python train.py --n_layer=8 --d_shared_expert=0 --activation="geglu" --moe_layers=[0, 1, 2, 3, 4, 5, 6, 7] --balance_bias=false --vocab_size=11585 --norm="layernorm" --norm_eps=1e-07 --tie_embeddings="early" --optimizer="cautious_adamw" --beta1=0.9 --grad_clip=0.5 --seq_len=768 --dataset="wikipedia_en"
Below are experts of layer 5 (counted from 0) of a mixture-of-experts language model. Rows are named router (the router's row for the expert) and show model dimensions 0-191. Each number is 500 + 25 x the weight over its row's rms, rounded and kept within 0 to 999. Numbers have three digits each.
After each expert's rows: "comes before" lists some tokens at least twice as common just after its tokens as in all text. This comes from a sample of Wikipedia text that the model never trained on. Tokens count by the router's weight.

# expert 78
router:503498529538572495504557492531504517540533515481487505512490515510530505492519501489515543469504497513489482543533512522479514504558536464511521499496472485506448497472477500476491493495495513477489508516519517480460450491466508510440511545505494510529476464571495535523514541470495500508491446482452509482491492512437506488525481507478481530528515540532482521513465472461446487515498463501538473511445491474523530485492514496495484486514484528487536473518489518476488511504497490493523513517491473486504502529511480498511467512498486505493497474439482516481475486447456519487
comes before: "1", "2", "–", ",", ".", "3"

# expert 51
router:476492540517502527501538503519488517511507516471469503513479516491486516528548458484520501475460497527492496532527515500487532545545520487517515473463493484515468493482493514470485460492477504496525540512523521471489474478471552511472476524515481516513488481538494506534540546473509471518476489479458529492465490452498539472514499483471469527537494511523465526509492497460467455520441492481519499522459521458507529501513556490455473478523533531491523500532505515491454520518513473510492524525502499483512505510567473467468492494453513496437501484505485521465482475492489514485
comes before: " of", " of the", ".", " to", " of a", " and"

# expert 73
router:468505514542514523481540487509494508542522530496448475516490518486499535529526484480498501491492512504477502483508484477474498491554515478506527490499520516498494511473494523507503493490483471483518520514547502488464470480493511516474489518503517503536486464541514522527533510473479442529456483447464511484494482425468519470513490497470457531527538525527478524523492488470433475539441497456537471511482522505522537485503539468467493477495533541495499473542500511511468523503512493481530540496481506501516496539530493468501489472493503509449511464471467518497482452479485500480
comes before: ".", ", the", ",", ", he", ", ", "th century"

# expert 53
router:495489509519525499498555467492488536547519500477500497513476498497525483520498481487532557479488504515466521488556485507479483531544549465492527489522494470539458481474490496468481489517487497488492525520539513457471441471463508506453436549513503488509460455546527528526541511488490496525506447503470506494501506488479498474535490533479481525502477544496513518515483510490442462523502467480511459545486486489522522475502494491467486501516539523494517475507484490457504515507528503497520520495481462489509518518530491473470504528482504487482488477489453529468453476476497512473
comes before: "1", "2", "\n", "| ", "3", "4"

# expert 71
router:511450513545532507526535459510508535490564502510504495488468502533528514523519490489523542470497541489470475523548476518477532501534513444484470499484488475503458499506473514485450451493502503498511511545563503456462462503482510497487466524500506496496483420511495533523529512473515494494460486490495490491486493485482487453576484514492483540532484493482504507518495490496508512544478501497486480501452516479525545503518522494486499485507516511505528465511476490478507519548500450457553499528477500494515504505507470500481500491490491486487512505474481522467464488448488515499
comes before: "\n", "| ", "\n\n", "- ", "|", "|  |"

# expert 28
router:530505530526503506483542462510479530521515523493505485502497491507525508530502474475517522490482515534470511474536461521470486540538560445467534490518483457499463485490482500461496496504491483474528550542539517467463448467478502493463464526504488475495469459542542518533534520481475487527515469495473478507485506485483489478536477528497490517498525528513513527517458512513459461536505492473505450529502498480535526473496489481487484494518550544488524467503493518482501504526503484510497534506468480492526477529511477465468525495474523506502494467459465530463480491493493503451
comes before: " |", " | ", "–", "2", "1", " | \""

# expert 64
router:484488520550527485502545455534481527508517495491510498514457486489523518546503473489498548489484512547449503478550500481491508528548543482496545475514502469495468467479487501491511496507479510476511547530554516460489457459461489500446476518498482465506458475533527523524527504497473490516487461502470503486483467488466501468551470536481494535516493541516510539507479492501447436525487469480494470540492481488519521477490507495479483479515556517496526486497498503480513490513511487513499510489456476476519505503517482467458499505481520506470508479479456525477483497472501494480
comes before: " | ", " |", "; ", ", ", " was", "–"

# expert 76
router:489483535543527498508539484515517516544541533495495471538479500485500539506530477482508501480508521529464472520498479510473520509536539473500543486512491496524453527450494510515481490522497489468538529508528492472457452480484523514480508509510513501542475444541521511533519491498469474528484464494453506479476470445442493480512472488469474529542522530532497525550469481467454499524479493472543469505481500503497513461522535470500491490502504539489502435528477507481475510490511486487539543510484494517525489519500477479477499481479498499481517481455472511481505482483498502469
comes before: "2", "1", "017", "–", "018", "013"

# expert 0
router:508474518546553477516503475529515494502525497495514514496472529534549503503527474497512495467501526517510483510514517503488500517548522481484498504487477482491492490482452501448499495500492511501521531502537506467480447481467498492427513527516469490488470465519519509499514544456480488543457476493464468486470474510481503463555497531472486497507523571518502563524468494474465460562488496491514451511462494457491481489498495493492488468532542523518517477500486523494482518509526470519470535501509477508536505524516499459480507502463533483472500500487488504438497489482492503490
comes before: " |", "\n", " | ", " ·", " MP", " JP"

# expert 4
router:497494516541529491490542513519522532544525508502478498480479548493518538521538470485518540462485513483493460522510485471471507523533519490509538482507512481510488496457500463474477480487476484506509518494541505502454456517469525509470485519500472511533485443542532530512525507508501476546488456475452505486485486489442494483522452482488460520519558541529483544506468479434458490520501478472559474528475511507504524492520507454511493505512536525502505465534495518485485512516516507482506540487492478500508495502496474490485482495484489485455532501465456499468505491485474503483
comes before: "1", "2", "3", "4", "5", "20"

# expert 13
router:506485544537504529508529474511489494506516531492506493500482514530527525509503460473520561462500513538494494520545456499479494506530497485476507475470492452516495516476477505506490478502496484459533516518520495467481489493461519505459478538501465507518447460565502515529523523456467499537483451475451500495508464445465508451528467517502475534509502538527494537519488494496466509517506472467507456509472499483516534471517489495476488478526515550485528437517454528503469526491510479503498525501479481473523476502539498472486474473479503493512506507474476540491489481466488488490
comes before: " | ", " |", "0", "2", "3", "1"

# expert 23
router:506495510559572511507540484503498503502516484456492500517476515479543514524473478494540530479503514512501461518534528505461490528558523451481484481469497476495494479490491534478487482495502494484522504502556501498473448499483499495486470500505458508513448464516496515542492528480491458526451465483468507487516477461465490447566451533491484520493518544504495517501464499486467486536500509507516493535415497505516507493498511490509502459540524516504501494510489517507494479504513466510499499524483480512535500501499492485475487515509552512468509467475449516484450472483502504491
comes before: " | ", ") | ", "; ", ".", " |", ")"

# expert 18
router:487465500551549496505513455509485512513554524490491467497488525546488517519500460482514537494494528511464518523535491525451528494505549440494515503506505465530497499475475498498479494493509489491530505551572517459486459473472538495418460544497493505501487450548508523504519513486468490499453487484489520481476474485492502451533469504502479526495509494523491519549499463458485487520464496501492464487508516494511522483504503489531490469489506504498511463521451512494491534510495470480549512543509508496521485512514482475484483499478489473464513479488505484461482516477491514464
comes before: "=", "\n", "\n\n", "==", "===", "The"

# expert 36
router:506479517511531518511530460523521532548552500494486491502471518533512517506519483450514519470486509504506479515521477529450495532496527454506510463502502483504467515484462504478490502505498506473550519525535503480463479471443498522441446536535472505520474451554526515526510499457467504539505476500499504476479493457495503462541461495467475541508483499518473535525495505488473474506495481492524461500491491506539546476527505469501451488502519537482512448503481524486475528511507482478519525536471480497536501538514492457467485513469506491495501489490477515486492479470489522468
comes before: "| ", "-", "|", "- ", "The", "==="

# expert 32
router:510520509527522476496554468504488528527524496486492505498491512503510504541498491480548527500483493520462514518545467519483501513545551454489553473511482466520474469475488502497484479499492495502506547528546492479453480473452493486477455545493460480511480460526507525564538526487486475512507473477460496486495493477462493473533481491467481519519504523498515515509463489491457450534490480473520463528501499489516515476496499477493492503529532536472522493497485524469504518519479506487511513497466450477518487541532482449466510511453512491477527493475464544481465499496486503455
comes before: " | ", " |", "0", "1", ")", "–"

# expert 15
router:515489525563500532524555499513507525514540539511511491540505509499510536526531473477524515472497497484506488526481507494506486560542498466502484492489506473492492454453466522499462518475499514460528499493536508463465477518453482504448477525493462494528461479515503530506539531467496495510500482450447495472484487436455503440544482525486478524531499534522505532509455513501457486527500498461519466533438480498500505471529503492505504487551497550510510471507489498505526502501499509485500522515510488489542507505502496474478497500486523485464483470495469515475475489499500507499
comes before: " | ", "2", "0", "1", "_{", "′"

# expert 3
router:473496523505534523519528456524495495503536499483493507486497552546506533527518495486533506469474502503501489506537474525467525514534531479497517469496493522502505496483486510468472475522451487486524513518533546470484463477488521514474450538474480515515458481529503527533498520468475460535465484503445500482479495467466519438533483498486469531538501519526480536512475512482452499516440508495501474516508528477554537483494536472487455486545539530504489488517474500475481504475508482496481511526496514483516498528506485494476501490487507486437517450499493507464509469478474525468
comes before: "\n\n", " The", " He", " In ", " In", " This"

# expert 49
router:499488541570531501512567486544517499536503485505508512491489483497521507527498487502527520483507505510490479506504477512481510500553514466490508475473489471480491501486470504490472494509502509496508519524530531450488465492494492494471484516491454530535454440531498529538533537437496449541476443467443514460515469464466496479541466506472506531526522523512498495501457499493449493531508495509515480524426520487518547489512524479490489446539524520496508481511496497478496509524497487477520522515493482488523491514513487484501470508513506480502480486467471516478486479460475505523
comes before: " | ", ".", ",", "0", "% | ", "6"

# expert 50
router:499471497549557521526545483536524538502513514492524501498481529479517521510509518495542506508511534534500471546517472496502481547550510460484521482485462491536484546481513489444456485476493470472496518539533500483505472485451489510439476488494470517521461476485479516521533506486484481497477479494477501485465498473459487460524498500519479503513504539533481547521494482495473473493497487466514481496461501490524514462518516466509516472509513516500490450497475539458482540540519509523490536532523482452502470495496485479458495454477498483500492507474469534500458480509510533491
comes before: "0", "3", "1", " | ", "2", "ian"

# expert 46
router:514484537546562478492567472520506490495524534492502509510509521532543534508497504501502552465471484517505471516528497512439477507536529480497511481505483489482435504479468492485533490483487493471507527538531530487470438473443525491463467512501483500527470474535507545530509537468478491533492489480452502496459504507457491447560476490498493517509517539489502522525476479500497481522495488474528465514451506488496517451497515492485464470509501486495516448511482530491498507511500491507491515534455514476525492541497482492482490505489519495507522490461484525477494496479492522481
comes before: " | ", " / (", "–", "0", "',", "; "

# expert 8
router:482510507506551522527525454500460503516554519508475504517457519527516535493489460499516556486476513505463493500506468493485510554547527459489527481465482486516466484486502493497474451495519498471545524531509507443486465491469507527451466517518484507477471470536527503504510533501524506531459474501502490459474468481477487483542464536463479533503494513517485513555486494490475482520501503517516508488472514485479518483549493494525504468529524494533527476526453522497490518513499499507507536536514499502545514521532478518484506485464495466486519470505507531448486497454516508458
comes before: "| ", "|", "\n", " |", "|---|---|---|---|", " |  | C"

# expert 77
router:508490541539540490513497440523509518537515499504493513504485496457498524514532476462524529488499497512463494528545488511478519531502547459462519479526484448535469517486471525478480505498469507477545514511536497464474486471436502469450446530511474487534494485520506539512510516491494470512467490472479523485489477495471533472525459507516473533553497502535512505523485483473450478524490458485528486521501517478514497474502481454510500499502529530485518480507492512493470521533518462511506499521488470485539491506520494455455493484453544481466534509498503502476477490485474497470
comes before: "\n\n", "The", "American", "M", "B", "S"

# expert 5
router:486469534496495510512535494524515539512501504480490488492482501529477523517536481493528523468465532527496498530522499493483528542550528477493491469510478488508482491491489532462479482516498512482539519507515515471497449494487548489473478529498477512515452491542499507554530521471507457515491487498463523494490482483485521454515502479476489518540528519506461531552473502461461445531452481509518483530431503475549527475522543490463470502516532523491536494537498526495455505511507488507504518503485498457522500533548475476480484476464513495444495470480475517493490488482473513503
comes before: ".", " and", " of", " were", " are", " in"

# expert 54
router:506506527532564486499554476514499536533526505459476498531474492492542522521501472480521523493486488521466486533507493526465487512566496462487503486506481466516467490466478495478478489481497496468527530504542489475487474472462507473482494499499481520528502482513529553475512536511506467524489469460473506478510500462451516474507448515511442536502530549519506516509480495479442505523490505497523500531464534484502486464501490459481502509534495519471534490526487520504490523536507461482510502498508478489523488544517486502472475481464537488472536484463490530475457495455506512466
comes before: ")", "1", "),", ").", "–", ") |"

# expert 26
router:492477511538514515489562489495484504548527535486455499539465502491530563523510500466493524475507526519492515528520495519457483522552520480489507481537495503514454501474478515516480489463474477453532500509539490450453474487484495494472478516499479513532497456554506523487540523506472490525475454464457501490498464459467508450520474519488489515500514521529512516514496490511461465534494501470532481519462522498542513467494478496490509466503527512480512442539476488517508524506524473476520538505490501497537498540520494517471496497493511479471506490477458505492472469460486522493
comes before: "2", "1", ", ", " (aged ", ")", " January "

# expert 52
router:483483507519544507513514466502493527490558514502479476494476529540497517505496490491502532468486524494456518510530487504478538503513536435484520500483490480525487478484455494486483469504510503478557518579524482474482455499474533514443494521490508528500488454522493501522508548476525487511439491489513504491477475475435499452559484508476473525510504519521487524550503478472479461529443499509491493515482514495509516486519493489522484477514514494515500487544462522518488526528512487504557503531501487488505484520528477481476488493476477460465495479482491500446481507463515521495
comes before: "==", "\n", " ==", "===", "\n\n", " |"

# expert 11
router:506452502551516482518528487530479529549534519515484504481487512516503515492507474462521541491500506507491499506500484508501499488540528477482526493473470479503473511451459487456498505480503488490502513504536489425492497498491496473480496525506451495524484424577506554543500525454502498543472476502461533468468490493475485472521449493461505548516519533547497492503494474468498490531484521478523488489473518489512515455496493500495477457546505513508531442546497517503489502512498485504503528516481492486560483514505502484483513475488497470488524490494477526454508491493466505496
comes before: "°", ".", "–", ": ", ", ", "1"

# expert 17
router:492521540503536517513537453506520529496505513485498510506490548535534533535498462477518539456507505507495474530504479535446540524498495482496530483486491501510482516463466494478487516517488506497533526500503510451526462500465496521462455512518503517517488443542538528532500506461483459505477440486472504492493491451463475451538472519474457542504497522532493534501497502500476503526490479495522446504481520502551532475484501490506470487550499549479493460508474506490485511506509481506493507530464498475509479525533509472502469469509545500471525477487501515484485484479476545485
comes before: "\n\n", " The", " He", "\n", " In ", " It"